Experts of a small language model.
Experts: 48 SwiGLU neurons an expert, a softmax router.
Below are experts of layer 3 (counted from 0) of a mixture-of-experts language model. Rows are named gate (a neuron's input weights, with its number), up (a neuron's input weights, with its number), down (a neuron's output weights, with its number) and show model dimensions 144-191. Each number is 500 + 40 x the weight over its row's rms, rounded and kept within 0 to 999. Numbers have three digits each.
Before each expert's rows: "gets" lists some tokens that make up at least twice as much of what it gets as of all text. This comes from a sample of Wikipedia text that the model never trained on. Tokens count by the router's weight.

# expert 14
gets: ",", " ", ".", " (", " the", "'"
gate0:432497489551473493558533517395512407486489535526466466526525483514537584512424522557532510502533531514483498529546548538534532469560469474458457
up0:451375524528518405474484515519511495398506542463481536500471486509474538571451504469527551557416489494506473454527514496438494522502572492498569
down0:493461451503551494469513455506467556475499529496456510473542401481499429467450501565534530543492448494482443536504594442510515526562426521436503
gate1:501516447476459539523520521485512441537539514496530520457563524462553536472522522529516537471460440478496482551492552549550487545490520545516470
up1:536475505488473541456448437515488544405444495504430571486540476523415441496466462519527467521472516506508576471543471502479465457551448497478546
down1:492531456493540411548419585488494529480523421483513514508501508563475497502506522550510562438456462581454466482464458428457467462549438458483515
gate2:539538497530472530416498499503427485451539493545478492584519512466468409541486526485512509472479458487506520544521547510556483494559562492526513
up2:518504510488500564591508517465528482496422481453488520512512579510610518431508455499515510463531469506521532484490457510507501495434448556485502
down2:514487443528582543464454486589572503501486464497491495479523512431516493501555434438445433480471488516458495580517493472515508469509477484454477

# expert 13
gets: " of", "5", "2", " to", "7", "t"
gate0:493506483475506514416491513524458520573595452475526534505521500542351423496489484596495496545532495500521516527565563465523506466577499529536475
up0:556520491450516486486560491547443571530477472506565551502553467482504484434422530461505479498568471471464481502544504500506543489458505501568497
down0:519471436475544509452559504487525481503433524419557522473481465516521470479489512446529564533559439483518496525461482545506450470457524512473550
gate1:519450478534541531485438479510535490483530462495444508485480481434560601527476529480430441524515500521513499497520501525518524469575522468428464
up1:435558518479484478484453448486545490523506477494480529579546430506590537450525443431495467459483473517577461466460458469506528532452531456475489
down1:488510504469506531485541558496543491532464512553496481523438508532473470552485541445505519511511570499526477506589541486471498460465496529515500
gate2:491544489461503547505561518520488509556458481519482604494526518520508481535449514528535538571456474513494526593451475505541531495510523514474509
up2:505499499459498468492499499546518549497499476478511593529533551561483566517478465531534491518523501537538480488539495510478550480408541523447496
down2:552493513535448474401415484546476505487537572468529521460499472488485612576447521496499497495499513506490552557533428515561583500397493541499475

# expert 12
gets: " ", "-", "–", " by", " for", "in"
gate0:533459479520504493481533550509445424430487473501420495471534472455591484542479560534516473471574549495486520480550496515517548517456518513562478
up0:577480529465452496486565503464444572489456507522503491495524483500462406491521457499471466506514580403489509468534521510433483519566555476508476
down0:517418514496505444454536532481562499501429534479542560501505500470506469466506561540531448501487521541465483464491486547489556505616546436462475
gate1:511514521512489461463490479445495554441489523529543502439485544487409518498489511510466502611530554578475486532439495506513448438515469492470506
up1:534503488522499498494457507540516562454530538484528487516522498532556510459528487536546509472480438511490531507484437488531457514517494533587482
down1:508496555513433608473533452458509557509472525426542513474557460505534490472449515430517465539509529534511525517476532499497460462472471475546541
gate2:572526477498477526482507459452464497558504494532498537488466492600475513522545547570525464501449550463469459553486483513564478534537493426528460
up2:532532488473443523452551514465456534459487482520467511456500536577446468521521528510483491567438547425491473557529516509509500488550488460579520
down2:444529553441535457485458557536563507522539401455465497512479419501512519436454483418588528499560455453511505494567546471526538554548527444566525

# expert 11
gets: "1", "0", "2", "9", "3", "8"
gate0:489492480512513497525483467512444531537416543547500517446516497410465523511511537466525472552513507507550492572543469493508505572557472479483450
up0:528513466412521493512471484472514470593488511453504524455523491453548455522471528462532506521482518467538463492516496539507525521599513508568436
down0:528478514425470474584521512505558504457484477493525446513533512502496529509541597539503519542500403479544549481546466486519548580518463547456471
gate1:510524447490528554466495532473475518500470447484423532496501489511450532470574523450486495458471540456497468450499489478549514462470485510441510
up1:505469414500503525509529581428460541487446543455473491465513489501434480545465535511494543457494503513515484495482537506500461497499516517430458
down1:481500523484503578429469386524502521560520507473495476506513509441568532540494474517532487540488489535503492527501485464477500528562518537469506
gate2:502504491488522441556446488468506484579496470508523513505421489513403503486533548491486472538636482506527496533490532492474518491499515519470496
up2:554519489495504556509532494503503526518465499518487524495514507453606481537533480576456513515435531575510465477463519502494410557580522519548504
down2:489481569476525499509499545504486505512536485431534451493462475486544513483532551524483499448451503502498533515532503488472454549554576581482442

# expert 22
gets: "\n", "s", "-", " of", "|", " ("
gate0:435591510523519559495506537507456405383531507502417413460492473489484495520569544479495493567480490470484455522443490527504516476570510529589497
up0:462541491503539517481560536459479504489553515521444479535439495497563530474462495487528488474499517533516540496482436533517570477533524467471474
down0:497442448472480531518528573478524419544445522578523462531503492447601582497544500405524482530538552446515488480551541546523457505500461575493549
gate1:454516512506488508405473489419453438461494513532409501450487494485541477543552527464502491509467503483484509504534511522592502510565488577472507
up1:482501480508547460445503499512481529493484505484411532534538504523581567492463529476516484506509537476466475478613485524560502502563433562551521
down1:486562520520501515551550469517498496508493531469498451508486470513477476479470469517585538503505498495507507407462599447537527532465501537541488
gate2:397442501469435534473455471497465492499503487527579530526571505472548539480584507511439557472478490441491444477515544525499452519493475495487500
up2:467510511478466481421427500528523488477508504479531568515501523483451569621497528504480500477534510572450519535581547520501555519463555516505544
down2:556467529521385589449488465474427478530474504517562495503545548527515521503563577548418547549474508486598451448503470515488555534473489496372534

# expert 15
gets: " ", " to", " and", " with", " by", " he"
gate0:505494507491489480479480538499473483510498501553488453499545508496502526515457534463520505471494421542449511511428515525499539538500426557541516
up0:512430464515518549514508499471483550473497523440529532486460508536491432434538431482490566570607513499519499486491485469515440464469576471386474
down0:467531560496502474550523384468464540500518469543542631531530526552519502521535440528428531517523477446591517447552549510487506459572491431477489
gate1:558576468515501454561456515509498461461493571493521548503501532455485504542469489515528517546478469549498541528448519533474480506567444450449577
up1:566497539416549433534551460577568527490531547505572469497502503465526558526481516497511441444486491539503515550547534508561597483518492506613514
down1:541526486452504535495523567507568504483497489511488448518476517493510472494387471554479459555458488475456469467470549499467510450502496479518578
gate2:527526460473538477427462464466525510489443522501537495542514462535482467547550459496475467533500537494529572536478550515569485589442541531417532
up2:491514490459482527491504513458487587501470532543551551471568449543473476471506516595522495510502459463464532476536464519452477506461482504491562
down2:483542468466493474545524545553478487447490505492495517479500451528560457510529583487562501499502527456527494429476501520488480553563503507524524

# expert 27
gets: ".", "ing", "'", "al", "%", "ian"
gate0:536510532508449572453537486446506530494456512542549485498453536495406436533473503488477480498529498444549504489473512522568511603527523498415546
up0:575508484497500578440541551498466535476472454496542454530541573500515423536479471462470509478599461515507490491477526522466518579462558423490486
down0:487474502540483541521516396540496496539489534561470530457442468499498519581554529561491519446497409492443506505513477491569505511489488478455456
gate1:533477459549468562474466544510545574492506550456418494476552546405523486528549515465489493452494518457509528541458509529504489536468407470526462
up1:529465494484553525501513427451465477525525528538524495536551478509427492444481521527492481502522445567497438500590535540539496452598525551554501
down1:475493407552470503524507509568540455490444539533492494527415453502547504541498533467546406505515422522458498456508469498504518448481629508501474
gate2:513473471525460510612500497467498409494474444528452494524498534487501459452513591546518509471459483512536481501495523515532497480536554391503471
up2:434580504493504535445461491521465541594472520503513508498476461516509527365533530454548445449528499414512421478488432547517519501356481536485496
down2:529479472422581542427472491568516562469528550527497541569440476501520475590520485462508485520492455501471559533529549478489511476472536531482524

# expert 30
gets: ")", ".", "d", "er", " at", "t"
gate0:493457467547492516463526520454510476541496479465440454515509495493518487416566483466470513489517437483516489500549485522444533483436489488580476
up0:457564551471514483542451462551496541519450529536588474510494446561477510470488502494492479432497471432511479516460497543472438490503513449500554
down0:534452522442534475555501505491501503566463496467599508470542530481503552512588448473492563450518546517487479491493494480461486496517525452463500
gate1:433489507547506472491539505462487524421473561509525511502596486501493614494459512471479508505501506498466505533559519494480436463548489510471515
up1:523460492506478423558519543521456523499513499520470533564490508511496498496489513523425492397540485489530574546532490459538458450497514448496476
down1:501464541426508522486521499534445528379491484511494460468502525521524508472462482526524431485466489553529581584489508525547471429549500528475522
gate2:434444480521585514584485525570514480538537566535501519557501522515559525589520580474426494491562445561493540515533495521447525439423506520605536
up2:463447461560537589473489538504455517526453508529529594562490493463516531534521520522475541509506512476458530557452463469454463508413478604484520
down2:536542484563529484503562500585488516458602573531501504531468548446537536501453498562453490553579546520520488525454527474458460483419499526497444

# expert 19
gets: ",", ":", "\n", " and", " of", " to"
gate0:427483474534501542427502532518506514548519452545476599508482477448540541552450523479462520546541548450491512515460491525472473511444530542465488
up0:504507494566482560553493517479462487487455518499497536461464556513444422558494501502457479545462421510443526554537507500525531464556480460511487
down0:481480479528437455519538485505388541378474447419490468502506497466472504535485532507495521528508473491478531521466497470510510502563461561507533
gate1:489450530509511416511485446444526513452514439494504493475486485446587493542506510498478528496391554624452486529515477458588550501449556545554493
up1:476524479502492520543464544495472424539533528545484565519507443526438530526479491464528451461471494425496431518514516522505475514470525521479488
down1:471521461499525469504544472520511561457471431515467534498570484532417482503468549551499431450490507518489525542541478566507513526452490580550533
gate2:508461492446512509542496531581535501528429494463486487470476484505479526484468508479573450447551475419555468470374489493509529492516501454460510
up2:450480528495586450491450501488527513535530503541490524509474461510503494476520477533568472459480516513475491521584491535578558546491473527620506
down2:453555515495469425537516522544553488530583521543460508476514496601542470530471486525562474475458511453517549506473482535432446454499478520469506

# expert 0
gets: ",", ".", " and", " is", " that", " with"
gate0:581502523445557576495473487483448459483469512541489541552486493526521502543511524533400560475531465468513539542443480508552555552555527511490476
up0:472524522478497450403474511564508528462492501499485483500466447441415483462509463452477471451496505520494525499508470493516481446414533541592501
down0:493516590491576551488472478432473529497478552485470522539488464551550440550510498582409495528576428547482505512477487518441530464503504441518521
gate1:523460485468621442499524487468519429469513480559460522532545502545501433533509454475452538434470567533520499495498488494485505519549554526483483
up1:545487462543426452622514488485467525630492473459543513485483448482496551404489516558553524475499474468491474479432500524532488453620483485479451
down1:578531527505454475542468567543459486533452548534509460500529508483512483439521527473586508526532430457421552532484544461538420453486534487505484
gate2:516467473566489521535562497543501508448566473499527531476505469438513482450565524434510535389604539528439553476428470536527493510516534439486485
up2:566547530502478505560491553514542520558489478494525534484595447503520503529471445456491608465543443524454541509549527494474430481456484497460519
down2:535498502509478411510543526521510467564493471530577510547512508428480468514501536502551574472518493446492525554432558546439464548517507477475471

# expert 2
gets: "-", " in", " of", " to", " and", "ing"
gate0:524500543524490465527475557483519524595442532486480455582470475477519477537441539499471549440537535480513539470451483472498477468545504551521407
up0:547590571410520480488430515458507496529487481485553591558500476484430391495464501487473609540437413493472495493461500512529487528506513511382539
down0:569535496505489484530578592502538552467450483480517471470504507477560521490477450438523472595526486572538514542471461537501471450496553548502426
gate1:530481483547398494493479509480490532384478502480499481460577536441425451474488450543503468496493534484533572494507510523514507486554464490496492
up1:450460515515461423473505502429528519533527514473533487528449407440507439540384501555454499496544500503475510518466497524387584482569420545566521
down1:522483545568530488483487467464571508516474486507459522534561568522480554470469482488545566431500549457445503458576471528492493495501591467481453
gate2:471447432459495467520525498515491520441520496490569490495526519478562503480451526468509448504523467564533551553467508539529566483461499497437506
up2:470552531504560476438527542533515457575501459546437501542536548568460575493457529508464589465478476462454476548436421457501511431497507480523486
down2:438520532492553440429495502474500456556493470501553531596542514579531485443517550472465533452516486598586474520505410446497497422584515506537475

# expert 10
gets: "7", "4", "8", "9", "6", ")"
gate0:453474473502509434474487526512465466495543543506482517560484490551511491509524526482491460540515482433449493581481428529463517476476526533586519
up0:537516466522498468512471500472437489414500564547476488458503484484518506530519544564530546518518556484534545496506498537433525491388451497475526
down0:508497504511429538644528536511560459538490558520500486505496553520498490488473464446446501470544540456547454487480530478521462563540527502497521
gate1:519558467502527519424551554465519426481517451520483567522476538535494427535550512538504537546537505540491478520500491491586469465470517519503508
up1:468502487502511518462518537427476510410503500536453599485492501455413514555544536556450437488568454506544458513479533486450477515521439478480470
down1:550525626533516572445557473474524502458436531567465531452386513568543494481431494535462463478517408514530475488519519411466537487465597525480508
gate2:481459488505525442507504487558488461487565485554529493537474490471472433509511518503517595469494476470448556484497424517533533476471418481597474
up2:486494500527666480514487465498485457492535517507541523531465550500477559481427538498508490481525562421496579515483479513485517512533494505496491
down2:463511512494465452485524488452528572531521583510452457478491474537458472454522514421545496459526424468558484521492528590496471556564445487423436

# expert 4
gets: "-", "1", " a", "3", "8", "–"
gate0:527538450498445551481534526444477530555515495550487485545516552483532594484451541550527472516459425426537452524481500549551533550463465517515401
up0:422509458509504524428521526497485509488511477516431465510509517529474455441503502494575476514415501441449496546521480517521513520428571552485467
down0:516500559544512551494494510505476414495553454406496519474488393489489409449478471469451531537468506492512484434496511459493469491569556470443583
gate1:514487495568543451542476454515522575591436523521478474478481468472615504517593575420512463440525472547481491507442543532545549468444561478467507
up1:392434497536488554494562513560507419492502525486494522501496482502431453496510451474573528482516472505520523504506458486481449508523539529495495
down1:462476422463430518545504429556517492433522485536538562463435459493443472421456426500501468456484496585476505535537520475410424503543439523567469
gate2:501530475530516458439449516529470554546547490524514492531480548526498534496492506550464524497489497621507489483454530487563468485415475479536559
up2:518555514522467594546498473471502416497465488494484458487472471395510472464455431485485533457534441477447505466412482486501545487621486476446473
down2:526465589538419471539516458440477511453401512541565510483540504462550466509584548456545461529422541471461426549559407442532435511454497458409481

# expert 1
gets: " |", " the", "|", "\n", "-", ":"
gate0:438525469521485394521569528488458451511498500489499472519546500484539596531404504547544505598491556461511553490455498508478483459566394498497493
up0:529502552482557499450511474537548562437423497482493453531467518496597531422528440514474527441498444497552515472457543520558604481465506474547514
down0:519445494491464523482545516482489558483586614484468502498435435492493419489484449495420548552486451518491493540431449448501482492555549505539507
gate1:548461493501452441536453529557481503423526510488522483526510502422449496422550522422473470424520420523502547464425474541455507469500491489543452
up1:517507477508495520462500438464507365426452477505457583482500443512483500491531503453456503527500482514524513480450478522529518503484485425477456
down1:422456430586559563476525508552551472532537490455454481495501524492500515525480519547514502434532492521518494499516490486544475529499512492504509
gate2:444516524499550524509547497449499539420482495538487583543461470474472486478472449448466581478618489484494558602489514500445494505389482489385437
up2:538525486545492476455526479466495550458480463502582577467438476487502525383497470431450544498510489445501526527551434531512400488447502502542467
down2:523527591471533463475434470489471539466460493489509506467495515501480526427467541478447408454554473486464530542428492518463523533479519493483494

# expert 24
gets: " the", " and", " of", " The", "ing", "al"
gate0:516541486562416487466537488551539574520490466530501485481531501598513491474559525532435568542533507523526539467495555468515551551532483510545488
up0:460466528483516512502484499481484523504482503501508579538472501495486524574466533462471487536500510419432516539552504510472504525536501476648553
down0:577490483489469480535529530476457519471544354462535520547614444482548482499553542520465391483440532536550519549509417507490467515463503511487502
gate1:546472505540553466445541469514493543466554515534537484534464522546488477547491541507490470532441559541514494560470451524451542537474470493488449
up1:486483491533577461509512492527477551560515472523464486482465511486498478565474535510459418434496528585476468490539506534440532500479481524459491
down1:539478510497569466481590551491414494505542499471389421515468540499495442537453494464496451448475567515428517555485459511407505469472565522467431
gate2:505438444545446547463563511538505573545468544510500494583555525468481499538455548529503430443525472475454505541511517546451480399507476499457479
up2:461529500487486482528529500516506450612531479494534507560462504490495515469423525433448428502568436484440472468545522533483506468453486492473537
down2:474581513478531474524527585479445508452479522537464416432478519549510545538490556550520410433489475510448491520451452521438564566484488463511456

# expert 5
gets: "s", "n", "er", ")", "d", "z"
gate0:489546453461473480605515496551507450435552485516467535476504524505551459595522484521416515530507430437499553520471538506552496485454496563463475
up0:539529504490524397545484501460498505448582495548525506533497545517496519525493496540475472489406550524463469514598522437479485480498525518567487
down0:543491546546550418441568531574512541467519492535540427570463547554530550504584469523529521506482498464491554473490460520505509471489513457553458
gate1:475481507472458520516524456393458513491436508482553501474511494470447516506468481496472510490473472477442496509477450510550539565486484534480539
up1:448479514557494564437498506502533529547525494507516483590490508422465478524500446484494554505574484481502486500578574514501458554513457540574479
down1:467487518575508469447471468541520525513533459520520517508471471446548456511549471560470458416519539492571460554504512471501526488542471467536533
gate2:440481484535573441523527510508511512510520547486459551453516469433540539549556546514472500479475474444519534487511525509599505534500490514463515
up2:548480535509473438492500536527498552453519480550562426591491525513437482476563568452470488525530524525531467445519563457492467516573445512547477
down2:525489478540499442555493507436522502525441459495526504516475495564499519544465497566480497505493561513578536489499448542502493479542483554512427

# expert 21
gets: " ", "1", "2", "0", " =", "In"
gate0:545508477533472502554531518558510448471440471485533518570540547484521475602476446506495454505437525546480532533502479512478456500506442502641551
up0:470486499503537433423526501499465439457450587496460470550538480543449502503569488510499507545558472431461498541572449476455518521495537446476460
down0:425479459520452496496489454491490497528476525479489491499535428486486450496512468470485483437494470521491542510459541506498435473473483516531610
gate1:511476483546469488447546505461564517576502494503451465510498523495465507564483509439490527522454388449511526559396507524532448558528453532461519
up1:534433487571505512470499540533590475494435453474500562513447517511503429491436478458515501483546421431525566493452426533461439515496496513411477
down1:548474487496496565457483478461569455490477521476461485514497377571440496475519542411447522535514411518511555528545522469470490574482470548539563
gate2:397425512435551494411497465524417460456456461530481494504471568462525494466453521529496457474455495549519535582500555489548548500559560485479519
up2:497543455559476471461513518436555476535484496487495505522510461491461510512462462442572517606480434424524479477533441494464495510572471583509460
down2:527449446532449484475524478454441556507477539490574528485537520535450489506541487518463505528458508535479500490485446489429478435528463484554508

# expert 7
gets: "\n", ".", " the", "==", " was", "ed"
gate0:473517507523500435485555468482496465457515483510417444529536500535432455541518500497517556561509525451488566541609557519489477533575495536516503
up0:490510497611465459507527442505492497482503521527507486536505472548367531488534499507514502478480511563487489492532515487492523492582465484552489
down0:507506531482508520501451509458444503518548502507589551532465491469503487485446534449516542492446476556480470503448489481465518492475481511565540
gate1:506532500514549543517464579443480509619531480516476466523486475537471513467442509538493468437529467526527525459457542524595492510575488464402443
up1:555517533524517575467497452518487539458476457467490522499480403408481344429518469446507551523549423432461475546516515498434503516479491496450504
down1:463518424507501522550522510544462494508477484587477466427567466604451506521601509489522485523472505496478505444506457442527485442472442521482479
gate2:452519516485520548444518504504459563408518531475479476515500478490493514518423557480523522529518531512411474491411523503484536474399483526492563
up2:511548494521447447381453461583463570565474485505544448514520513462423434456516435482472501537479472511456549502486479526490509555426490531539483
down2:526505541515443457448498525546491577459476501531527555525506515565530497481523458554526504469504462426460478454518521487590522547506494538505448

# expert 6
gets: " |", " the", "\n", "|", ";", ":"
gate0:548546489428529469436461512511517506485492503521500489493450424512649479549531543528499503491423429470503508508464501483528523549441492527394477
up0:433407473429454494494492531443528437528505519512489574461484465534455558524451528476549448538544497507530544548426510512500494475439514487499495
down0:506498514464453472496475479502580510459448495454561597483496522410541527439452507435527493470458459568519475551512544514463505503542506439525474
gate1:470484498485506534554526468567480559490526464502496524451572549530496531506537538495515482515491484496493492508453500486493475488493468414519501
up1:494535514466517623527469541469509451510512437480481499518481502404505508479488389498436496513479440477547534537560495520497496544436588550501532
down1:566475456536539545571497477541535493496487562551464536501427515428536466543485450550504439482440446532459594534540524499516551532534557585470504
gate2:560513453452473541553541472570489508529535444511514493414510493472547431544566530508465472542506523541492510489441491523524537494457494480598505
up2:509474489558516517529470519477569494550567528519486485548470520481632449479547506509518546488479480566486503510518495482413450528428503477565506
down2:493463449489450500577541496464533514507481415534530490459507487420500515465565565449481518507471588510477536444550523457563521505523523577546433

# expert 3
gets: " ", "1", "2", "0", "3", "9"
gate0:472462471502445534511543520533506457555538492473468460564440523503482480520461516540477503520431506531450525544459511572486512388465430528504470
up0:529548517564558475562481427468495527574524515467482476561490509448420460477545515511515457515554492488443476500561453506468532510451464484518527
down0:468502574472472502468546485470537506519463507548516476496531525480528494537546419468494475451550503497519475476530506493481530558570494429440471
gate1:527470492520414468622466480477476410508535493522510539457503530502587525498465522454443496502511608529493483558518534534555515501537445456466471
up1:557484478561433465546487514457503410523551499514539520471521510459532485447537460503488454546541589513431497529524519526490491483506468483599466
down1:482514472528543535581451505514492521473448483476492445551510462486453571532455536548477454573526455471477486466497554530450470458570522444499420
gate2:575493474503503445585492447531561481495534557511492426513486499449517568500588499558506449492435554499471457526495536477474498510491475536581460
up2:561492481470540493476462472501520435482574527545544492469480477564534517480545500544423502581488513499456526473442543453509494501533516519561513
down2:458483440467492467585518449534509431485469484465486458521436507419501488400466473499540479500492496482568476395517496512512451507575553475499531

# expert 29
gets: "s", " a", " (", " A", "y", "'"
gate0:593466504599494496605468486478473508542521540494561534450556534443557516503459525506513449500611434479499491472476497439415492526555493451453503
up0:424507489436527474384567488530557487507504447527471574494512507509459435463496487491558444554505529474480548509536497557558509495530500517548525
down0:440522444496486488489529479513483522511496473542491488469488548529498476497495454516447492468513502496497538481516541601535481446543498544509507
gate1:430547502537495544506478510504453530495486509509492566488489499482567557425454534527517542491436523556489479517529602472570503442503461527532498
up1:433498488474522531489481448557483501435483514525501556532531448480522587447548542532527571470474439507508491531559531491584480542542488554561449
down1:445454487450538546520519460419466494592497522454501531503436480473491512482468535496566537447569578578570461484471570481523460531458505464491497
gate2:534466501466495539619535461512478545485516499474599571573509500502511536547446516441503504477548498492496503507578505486498506470528534505518495
up2:527456521548471509471459528476494536505500523493538476462487448625501453480613492533490529468528464562522493537454525461496468461423454533506559
down2:514516495468523544546498474536458446506538524507550507469467487434497462574501470543483549465474509485595456501501531382467515536497451512506544

# expert 20
gets: "\n", " |", "|", "==", "n", "==="
gate0:436436460497540453398500534527537531460516473541529490436527578475451502553435494519513444581422464457485458527604435531455476563557492468520570
up0:475512490556440492495500469543506525470499543522461443522511479616483538532477477517446485510473536536587475445485457519457541528407516421506472
down0:543498428545470493465459470533484553529544480480481484531448546496491494462454553516589491528513488502451455537454472435525494393485469448556572
gate1:487481479523493512507493514577499494439452492468480469525467477507456476567471483489501459553458517440525524515458430484474489509526460508536476
up1:487495488513476481535506471470501497502509471466490434534489493474515520365517522503558549463602484493492489483501467512450448545484523513446522
down1:520541452500441546502478449533467434548509498486511485554503574564534495398542525477493536471542466492495582493492502483552491557481519479558508
gate2:493464477491408511433417489536508494493507478490491460462485492545462524469468482499454560553448534477468513544458505539542550493482494470380477
up2:530564523445489523526482507500466454552557530529540472545509506576468551434471477484524507550504509483431519481591542520527507508469520523427493
down2:544471591437474582515462492512503490503454498464565440555459503496553558471459447510445573474476523470503463485527547506516531482468554513413539

# expert 18
gets: "s", "'", "er", "e", "ation", "\""
gate0:530414506545521453546477499472554522480464517475488462495488496498481506495552500534508464572531420501457523546459488499612470591534470496607484
up0:484472500483484484497465485547526428470534473485547495493607466528415524515465516541480472562446554536505488457526482512470503471463580542578574
down0:541503511543520468507506546512447463535483434547569451508496502512562477526483540528535500544450479504496542438475545513561464533420424491571546
gate1:540489468534523454486460524480441537566498520472538489499547464564501511485463478502470516537450521513528526497549485525554462480472496527418483
up1:552504493482481489537503509528503487556512527471454506579496482485456450378575569485572549471461470495521504526514507474518486535581504488441523
down1:445440408475507497467510480487461421521482506456401475520505462455502477479502495487443438490491508515481506604511513548450457485532511559467503
gate2:471472477534507562564436525444486455530547469524453409518549519548506488515508530470526485514484486594460483443575597486553571480510483473457482
up2:472482541439462522394552498515538573461474491520533506514573488577420530474577483492472473428410456448528534527400444477501464536499447503580563
down2:488476486595508514481498474472496488541457481515484445483458498554570536548483441468493520513527429456482522485511562576536472458525526447468412